From a checkpoint of a small mixture-of-experts model trained on Wikipedia.
Size: width 160, vocabulary 15579, 11.8M parameters.
Training: 542M tokens, 4135 steps.
Below are experts of layer 4 (counted from 0) of a mixture-of-experts language model. Rows are named router (the router's row for the expert), down (a neuron's output weights, with its number) and show model dimensions 0-159. Each number is 50 + 12 x the weight over its row's rms, rounded and kept within 0 to 99.
Before each expert's rows: "comes before" lists some tokens at least twice as common just after its tokens as in all text. This comes from a sample of Wikipedia text that the model never trained on. Tokens count by the router's weight.

# expert 14
comes before: " |", ":", ".", " |\n", "%", "0"
router:27 42 47 62 47 55 76 43 32 52 63 42 43 33 39 46 56 42 48 51 56 57 48 45 46 53 52 30 40 43 33 76 59 56 68 35 54 17 57 21 40 60 36 47 52 64 48 34 55 52 45 33 45 31 78 46 28 54 43 35 55 67 46 59 62 63 49 37 20 39 48 39 72 38 57 48 38 44 56 49 62 47 13 37 46 47 46 50 39 34 64 42 54 46 61 44 42 56 42 53 51 60 53 51 23 43 42 34 69 53 44 56 52 41 56 53 47 40 53 39 40 49 37 53 66 45 82 40 66 50 58 32 56 48 36 61 62 46 50 45 24 54 56 35 48 45 54 53 64 54 44 60 49 39 69 40 68 55 41 49
down0:43 50 53 50 50 39 36 56 58 54 43 56 53 52 28 31 57 47 44 85 49 49 32 44 44 70 54 64 51 30 65 36 59 59 72 56 60 43 22 49 60 88 57 51 35 48 47 41 62 63 43 61 43 25 64 40 53 47 50 36 43 49 62 46 52 45 53 62 58 46 72 76 65 45 31 53 53 52 45 59 48 55 45 49 49 78 38 47 68 54 55 55 55 68 39 55 50 47 69 57 40 45 53 71 56 42 57 64 23 34 55 37 47 75 46 79 63 40 54 61 63 32 54 57 54 52 38 45 56 50 54 56 55 45 52 44 32 48 30 52 57 50 30 40 45 42 37 70 44 47 32 55 49 48 46 81 44 64 47 55

# expert 49
comes before: " the", " a", " an", " his", " its", " their"
router:21 46 34 50 42 61 40 60 37 49 41 34 51 58 48 74 48 52 55 67 38 67 35 69 63 37 48 66 69 67 62 40 42 59 45 45 53 36 46 58 46 48 44 43 59 61 49 43 59 72 49 52 48 43 51 34 56 70 57 54 47 47 62 40 67 61 33 56 34 41 40 77 43 56 35 45 62 50 27 42 39 43 50 52 65 42 31 44 50 37 33 62 46 55 52 69 55 75 69 46 38 35 28 70 41 65 60 35 41 62 49 26 62 50 53 53 51 31 49 48 45 23 66 57 46 65 32 42 48 40 56 61 68 54 63 65 54 70 53 46 38 47 25 67 48 46 29 48 31 68 40 56 51 52 47 65 40 55 49 65
down0:47 63 52 51 51 54 33 53 57 52 56 75 87 63 55 47 41 59 27 67 41 48 48 45 64 53 61 51 42 62 55 62 48 45 65 63 42 56 45 44 50 69 46 64 58 47 58 48 55 53 49 61 55 53 63 50 30 45 34 55 38 59 79 55 48 56 50 54 55 59 49 49 47 52 65 40 38 34 32 55 51 51 79 36 45 60 66 44 83 66 33 59 59 33 28 46 30 41 66 46 40 49 63 69 63 59 53 24 56 26 50 45 41 48 43 46 50 43 32 52 54 55 64 55 50 37 45 62 52 32 62 45 39 69 57 50 29 20 41 49 46 63 45 49 56 37 47 56 65 67 39 61 16 44 64 49 37 35 39 44

# expert 52
comes before: " ", "-", ":", "=", "==", "The"
router:53 53 38 65 45 68 58 56 54 76 44 38 39 30 47 61 58 58 47 33 44 24 53 77 30 83 33 66 50 55 58 55 53 47 57 36 51 66 57 40 49 29 54 41 69 39 53 49 67 58 59 42 59 58 59 59 48 49 52 71 54 47 60 61 44 57 47 43 52 67 47 50 52 41 51 52 35 31 65 53 33 57 46 48 50 51 62 39 58 40 69 52 57 48 42 26 17 67 53 51 57 44 61 55 36 44 54 43 49 64 39 82 46 42 57 43 75 29 30 50 70 64 34 58 57 33 56 47 51 50 47 66 33 56 24 51 37 48 51 39 74 50 31 59 59 36 54 68 48 51 40 62 42 46 56 34 45 41 61 43
down0:57 75 78 24 47 24 58 51 77 44 49 42 49 52 50 72 49 67 43 57 53 55 41 48 80 61 48 42 49 60 68 48 49 30 53 43 64 57 34 40 43 60 64 50 57 62 36 37 54 46 68 66 47 64 64 73 43 43 59 42 24 56 64 63 43 38 45 31 55 44 50 51 48 48 62 47 35 55 55 57 62 52 66 56 41 45 47 42 53 50 58 25 60 59 36 38 34 44 54 59 53 52 44 60 64 49 35 55 40 51 64 56 82 43 51 43 47 53 32 33 58 61 38 65 63 55 54 82 52 40 55 40 50 58 30 61 49 53 50 50 59 59 59 53 53 16 57 61 62 64 41 58 60 47 45 36 25 63 57 56

# expert 40
comes before: " the", " ", " a", " his", " an", " its"
router:26 54 34 49 46 82 26 54 45 45 39 55 50 60 63 54 58 46 52 61 39 49 54 59 46 40 52 54 59 43 61 33 36 45 39 46 70 50 45 47 62 43 52 48 75 78 42 50 71 52 69 57 36 46 37 29 81 46 67 31 69 39 52 50 47 42 35 53 50 35 66 59 51 63 47 48 36 29 26 47 31 49 47 59 41 70 30 38 61 52 39 51 54 56 51 56 58 67 60 31 35 44 40 55 47 69 62 32 42 59 59 56 58 46 66 58 38 52 47 56 36 30 62 57 39 66 25 43 27 51 40 50 54 48 41 53 54 62 57 59 51 53 46 69 74 64 37 66 58 43 55 66 45 50 32 61 39 55 47 68
down0:54 32 56 56 63 55 45 41 56 71 52 58 57 35 51 33 50 50 29 64 78 56 34 54 47 59 62 65 51 35 34 57 56 48 73 37 56 43 35 37 41 74 55 40 37 42 50 65 60 72 83 47 59 39 55 67 34 51 27 63 51 61 53 66 45 55 67 54 64 53 46 66 42 64 57 56 62 64 52 31 51 47 40 49 37 44 70 51 46 32 42 58 65 46 43 39 34 52 63 68 50 48 24 67 41 57 45 51 47 48 48 67 56 53 35 29 35 61 48 71 41 40 49 57 53 62 50 47 54 40 54 37 51 47 50 47 68 65 43 44 45 34 37 65 59 42 32 58 26 65 24 74 39 48 64 39 47 59 41 66